Weights of a small mixture-of-experts language model, trained from scratch on English Wikipedia.
Training: a variant of Adam for the experts, 4988 steps.
Below are experts of layer 5 (counted from 0) of a mixture-of-experts language model. Rows are named router (the router's row for the expert), down (a neuron's output weights, with its number) and show model dimensions 320-383. Each number is 500 + 25 x the weight over its row's rms, rounded and kept within 0 to 999. Numbers have three digits each.
After each expert's rows: a language model's description of what the expert responds to. This comes from a sample of Wikipedia text that the model never trained on.

# expert 4
router:506513515505496538455465471484531485545488482490537538472512460517484476469505512556505528488523465506461500476483460522455495495520511463479513499489501520517486486487523475453470510493490521
down0:493476477493476518472527504447500512526502512501500513521499505538485492477481515525517507468501504516491516501500503502533542432530516515505511537520473476496479473496497476530540482504537486
down1:498519505484536502511514477470545477511482479480510476544489473487488507497503457481464524491457464492507502557482501490501497455456440540469493530520490481501509499539473509489519506508510465
down2:545511554558489497530503489487500482471462441471421525457508505478460502564462517489491496447490485463498507542474478505471476501513513494494540485509514491530481480505463544466487486514493444
down3:475512556496485482487488548517470484477506491527478519453502491461483534545498479498505494452496503513478496545480541481485508468492512491504538553504476532476505513480492499508557499498494505
down4:505470501518479493444556493473449485478487472537489487531484483520514487499511493490487507519494544472542504526517517521500486498467450496470494502498448513529496512516480497514513479491510456
down5:476471486469466478462509516495473505506470483519504498506486555435493494510434519509481506482435507444482460526490468546492490466523470511481483495480488473520419479528526500499498500498489499
down6:490501519510482495530466492466503497483534531501515449493516513504517498502448518487517503543510569491521507513496477470492481481519513510488497506494469513492497558505510556553516507506506518
down7:524493559498483475561465495481504488506447524483474473493462499516502521531485507503473489523487506529499534540480512475503466526498523514491545543525499482513479511504487491513479460436541460
down8:493502515527559516561476517476534507520493494476481481576529496521449514472484494519497508506509505499538508498498501516572494477483489509490506518501469504496546510463513514506531529525517516
down9:506505491516508537477475488510490495554477523508514469530535525514542482491488468464518512539496479511465508509484531515501464477466514509500444472527489508471502492516546531527500535494506464
down10:472518477505552517504477486524482474493461523479465500503505515490460459453485480454489496514489488482505517450471491494475481497474513500512509524508554471513501495492546484524517503490507497
down11:486501451492536515518473542518483544503501467522507499543473512492504489448537505532479481482492495528486480469489491501522531517528495496501521493496455498464498503509505431515475520493546479
down12:544503501492499494485485524503520513499511468510512511482486518503508452497476516449493470509539504504501503511445479559521520492518474528514515530482483481488544505508508491506457477480467503
down13:507472519529529522483479485480478478478435455499476513511505492551521480432489497468480458518483487511522550497450514500483465514512472457479482486459515463517509479476507488484451533493522522
down14:499465521492541517525506505459477487470446499488539528506476489502470513528478518462476542542499489512489488492521512521508542506517514491484526526514489507538527511472504495479462493519530511
Description: Non-English word fragments

# expert 6
router:531542506499537517530539554459558533490495453462474512473481473472490446492532508484526529508493471509457527467507492529479503489453492459525520505515506500468479553446527492512551513515485524
down0:519449519523479500551471496518523462507533452455467526486475456488502487485525515510485494513528530510532485513463450483510465501512508465491502512491446482476555473552439507462510529546489473
down1:458499510501502531524463524551513534489556480488519455517542495517511486488510478509485504502466489513517524492482508483532493483527488555531546495455462495485499499489545488511500503509443488
down2:505513541520506477523507501518482512531483520537522522543525494502468483500492459517506533490498500536496464474473483522556517545526490513496488491455506472485481514460500511489488519483479499
down3:497534491452466492517496541481509491527454501470525527499508483478535475440484485483489551486508480481504510511505530533522476478555490504467461518532478515498520476484484515501508512460493510
down4:501470478464518490486499519499479511491511496497516473451480501539508527481503512504516520517509488476523472533464495516438541492448498506525528492505490482540505496512460524497489493473529506
down5:500488481497494476541529486494502497485516468473537478506496488485537504469448515522515499534517485479498533476489492478527491544470478486485458468456473455518504489526513476446496480522500476
down6:471520510531472503417533485469475514475492468519462511511493517467486522528533504516551513481468536511522530516497515496559487477443462512454533538427527487537483501498515512532494509521515509
down7:510530560513477521506471507490527460483481487486502477546482494524479517486477458549517458448568494473493499466487486492497460460488522528507481477496476460509496506528519488553486462472545475
down8:500507514502506489506450530521502498475462447503491428531466508499501482488517471518474504517522493485501462489467489516499487495480485532503514485524463478516467500497526519520507477475513479
down9:539511520493454542456492528487517501489472507485473509531481495500490500510460500520471456517512507535513506500474488540505487469468500467496529514495501466547520483447461542505512522501516470
down10:457496516545477574435468548533483480509510485487516516478499497497470545475472539515526492479539534502452538551466494479533476481504442483492529490468535502509540522547489522492504465519502509
down11:514476510484488497530522516466526499497521508543473506472453502475501490484516500500491474480477516479499513504496514522503538490481521512501528485499526502493474516496495473507509515498507521
down12:443514509500451529484470519490484483499517474481449451499483543485498512465461490479545488478533499474497504498486511509465467516529530530462510512472497489489519523524482503477474498545493525
down13:473521543488529490524508519502525476514448483532457479515500487493512492516546507529457502462461481447475489533474500532490500495494483534520507482505530457516511469489523499505535555489512510
down14:505496494447465511512487501505525515480504531534524445536535559465542505463467522511499425478494506506513504519499517468539523514489498497512546528513501516482498535530499521497476520554455523
Description: Place-name word pieces

# expert 18
router:481530547507533458545521499529477504477516459511541518491480499545452482514470503560453512527479463514500522541490534504513513542497497475492481496519526517511525479486534512506464524498502512
down0:502504464494539496487529494472490489506529505511537530474508461501475467539482507502458492520510514474530519494510523545470485540495538506502479457513531469479490508476559495497494561500492480
down1:494507503505501518527503540512520493492500507467507496513495508501500467501522452530449497507540518508483476540540481510498500487512475502480536519514429467524460448540511458448514540519468448
down2:552477505512452529473547518490515509519466480478474490451490554468509509501505505473531494510559543458491490518490497498476513446485500478481456471545495478532488509525486520465511479551516503
down3:496455473508452536559514485477549488471492524457471458504503498516548460553526498473540541527472496489504550475483545503461491506518468512495468497488527515518484467515502472488466487493497522
down4:455534511572498517544530473494504530506486453488540544500541471490510482553491503523527478493513520499504503498498483487477483493485505483505463447463538469486484472468495505478504497506494488
down5:525516475530504524507461471562492524477524543525544488518484466518505552442439501523495481479504467470482480536496526525515516530483460526516486505496491568499480481518496539523526500455523540
down6:447506514494496505501510498486527498515475481471476469494486467496496524489483510507490485491560514511473512502522490490461428517518488515545509497486515465500525502518490491471536507519523486
down7:489514502487539506458486544491536515527544512500506513482475536494509480495492504485472438457491501519533514499531509545524508551519543536543510504504506500545504517514484485554509491497508479
down8:529524464492501517501482512450499506510519543486511484437474529518536513524490517484484477504568527531555483546488499450518485519487551544525479467470506494487484475484461470495507503475513530
down9:494469492520529463503526558499474519538528489503509510475494495522520436535473451553453503521501496492525545468463530476495517511485431474518511453488541493502518463472496512515475478517477527
down10:506509545495527472470484527512502550506533496513457505507470488466523517459500502460503521502523527524528472516512459521539504497507528483500487489509530490463578469528483474484493492455503476
down11:505474493521480512477530460498522499495488539470478513529549524496475503487476517506514519507490467506466503480493519488534458516517498510473516540492483461468508524524503509495518473530473476
down12:523515531488496516528530496550498517537490498516510528490489521476475494534509481491476460478467480491537518492509551504555514519465492502511510490481535523507489555522518529508538475523497492
down13:513491504480493500528475520517519515479488513516504532498504474487489524472469515517468507482481495481525485505489487520512556540505484567519547483445503514513509544503504503539523458504502514
down14:485495489523483490496496488467499468516488490496551505496520514493531485517502465467513549512540542521495494458516476526526546505463510502517470488476473469486503498471504486507517511434520510
Description: Sports scorer lines

# expert 32
router:555512522522522518533485509495498547470520494506525466544492510500490493477484511492490503483499522471554488490500502466535504470542487496559460477511521526501526459455548501489488489499456490
down0:502504505528526512467491512475482500519488471520511528512496452520510473497512564489468455482482497489501466480506519516483585519476504483491511496494500494523530495530523514493441518518485476
down1:532509517517506488510477538482459482499435497520486469528502506525535528489489499503514503535496461494493447476527501510508509480470507504521465532491508482504510461542486480528502507509491516
down2:500508537443521515514491489494484515490458527504491526523536532483503471496490522479491516485562472502531499455469526539506494526516474489512496511498482497543486503536508501512524518427479503
down3:562488480438522468488532488494504500468482519496497516517515475519512470489498537542480502459498494560492483489495497501529449526483498496464504523493492482491473515525473523497502522485506462
down4:521461470514505512478477497534496479512477480477528507477451528521457495463500516468476472494478565511498515478515516495464482504528498506489516489534488478516509556487555457527434472509525505
down5:528454529514502505497525482450520540496492552521516527505500497543470526516476499512486497465463543513506489486450548511504557516504453516503498519518486484522489498478528509518514539518463501
down6:536492531458518518493477492495504509519502540570512548475502504500500482482488497509471476470493466488467509475547526498539538482448516481500516505512489489534530486494488443497499485522512553
down7:527499512415549486469474522472510525503489507498498479494495535483500507511515524507535521462487471500490470495497503512504468467491528505441529535464516503476484503481525530476490495475530532
down8:542537494527473489481512506509484476493474513486487490541501462534468448542461484460519464453467497490491479487494512500444495458475492496518526483485493485527546506496477520549470525507486520
down9:496500482462489496449516480527494525513505533527516493505473534488456487536513509539457489503548495489513463417538476490514478498495466534525503517515531522516486493528506494491510487487542514
down10:471479468517470512537458528534503524490491500469476487525514491489526498481479518538468502494507506538549488493492526462504431503506507498512451475498521508481494485508528475483529487442516483
down11:514434516493474525511478520472535515517514506503465509504486494534475488459507525522468530480501494477506514478473516449504500468473515526491554496513534512501487533483498494467494498475504509
down12:492535445512442463471477522504488515486507505503500532532513492531491513474460496512500545494482463509526463490558502479517470460502522470502467511544456499519536534516526532506494538443507500
down13:473459479521476523499472527466487490502534499517521468550454487478460499486497512480472490537492411553513502513497496457491511500488473512486495506485474469500494516513502473475451530507510491
down14:480507531484518459486538483479481481488503520492477465518492504521488512452516479519509515493508496455485451514492500509513512527484522491498504515496498519476497493539507487500475477521498549
Description: Athletics and sports tables

# expert 37
router:537495498491479531482471525472546509479495513477511497467496497524511472471513502546529508523518501435471538458467499512484451504527485518483542515494475492488471518467518500452508518506491468
down0:481487470511493509521463478536462487530540520536533515466502509522524477481509508482455499471498482518495512505515468493449486505538512473494508480510495484498509467489471477520494534508534493
down1:487494502519470478512489549481473516476477492449463507486465506465440506500476507487509482484491490491474498495478545506482505498508522504495534486422525505474510483484495495516534560513550498
down2:492485492468480486478497498531490488498459515536504548536557510468447484516520464493520507494493481468537496442537497491515511452474534496488460492509525512503545464469486469522505463453506522
down3:527490507525458522482479468478512539459484511482472480458490490469480508540508528493483499449502498517486509548459510497537503482484450482486521451474550511471451472507542498480490510503517483
down4:476485496521524466516471475491472491505430502500496559518471489478487524464483472484481516522449533520487474519506501494496535518502491546532470496438465499441537526493532502484460511478516505
down5:495532511488516520481498524495522504452516521522499473495497533494510494488463517529494465479525514509509429499471507527468515461451498466512477504512469469501537503512499482469482501451503433
down6:537461477493503506452469484540517577496491542535571503523462496555526506515482537475506465514462504495513540476517517510508519524503539470485499465549474481524510481478484504480511456476500484
down7:479458572527479507554578508556490549455512512468508527531542465498523482520485471504505489496487549480489478506520509532548483484468486513538489483514532492465526470493502507450483495499481524
down8:489482477501508487507516541471492463508483483539516482497530478497488495531508458476524505481487515480480528498508537510494527447505550531515507530498492478489508469465479488528493494485488516
down9:475510501446487511492466506485537543510488525489516506501510528499514491450522486495493479468486513508511459441473402531483498470490477484503506522485468479498511498456499501472503499455470489
down10:503465517503518522481440501494495506461503473479524512431538458512539522465447518510520546513539507463510481552526490487498462471493484507489496527471495511507520509518475499480471507433474493
down11:523469478492496475536545493483518495464513549474506517501480461517532536510509474538495499483518515476560456523494474513491495533479508445462499471478475465499483563480472487504467534494522483
down12:486469498495454471496507514493468518497517499522479500505532496541519538480505519475468509484479532504494477491513488509529512502504528508509550474493508491529473513494457496469473480534508496
down13:538518467490503481503526490477531476488474508496549505525500519475492535520437508478478517481469504498526545501498481507537492516500566520494515513504493552502470505469503516519480482485518506
down14:501449504477514540482506519482528495499486548492463478472531537486461496459515496482493480552519474484507502489494480490440494506505529506488524481534489471531483499504482496511507516478482509
Description: Names after initial letter

# expert 52
router:540485458494458511482513536480498510537499457516484516485525505544478481534506488544524509503490478478463492499485482501487490472522492497494489486493510505505471501513517546502467520496513492
down0:528515486479458524480507529459507471495503481525495514523501454483459464481524529536506495457476531525484504473459510484457517470440486522485471510523522469488493525500512481486515504454498513
down1:508473481523515491497514499507553543480530499510518496474487516496485499529558473536487453535470478454530498532474508505512495518504497461464473540483517533532523502504469515516489494494489515
down2:511501468478509498445511529480516503493462463545491510519539454512492484466508548480527449457525483517520477499509520463517549519489536487490476505501496517493528510506509489464459517474508485
down3:480476475515528505483526498470485521512494483472489495521501532541487498495516474471502500518498513487498532473484516487540496496495502478507501517495552520552468467496510558493534499526499473
down4:511494505478499520467528528516512450488511502472497504485518503532502507496449514514484484500515536497509499507523517477479497526529464487472503532500494476477503489514482496495522511505444545
down5:488472525499521505535502504502490459490473474486512533499502506499467474478516521509507509485494490496515479512519549509476511550515487530508502503516505493510503478489533502490490495520508467
down6:550457485497486499483513510502507531450537495558509547537548540508515528475477507518496475502472504488524519520482528488501495500481486493507509495538509521463526541510490472511502497528527472
down7:515454486505468502434498500500491529495488502503503552507490518494523484513445522502502515474496453510500489520497492496487492532505526449485557451524507456495517496502495480475494485535493497
down8:499464466455488497497514508527520507512464492520485504516503468501534538510447492507492511517479548493535479478536471488507478546501519472497485554501534490509501532482484491467483470485517459
down9:515534510515545504507549527479489473528528477450499516535503477508497497462518519520489514492522459516531515543495504518498471475474539513434458515465469531521513476468539504565465531554516512
down10:500506516457492485548549537495523532495445508456477458522470534536537508480438482507492502535536446463490533531477474473529500495552487521442472505500490529465502482475551486473464515504493547
down11:479534499539473490506484459470481502504481511511527515454497485512512506513511505514512501491491474526528520501539486511515560508520483535524443437487530512499468532477517523511461481517510490
down12:502464464512473537495485490530507502516529501482479488477519502510499519484476524492521471494498555481522515509509512460489476468523504478482470514507482530466494459499476536525543495507536494
down13:509492472487496456510458516479509518491503465514481500489491501523512462492503519543506513483468517501500473488462524515498493506487468522509476439526503463446501462513504492472513502480498495
down14:504516494468478524478532474493489501488511493522501544454483511469474494499518464536511473502502516522490492485477519477529521485527492510503496510531535478520470486492520474481486515532490493
Description: Team schedule table cells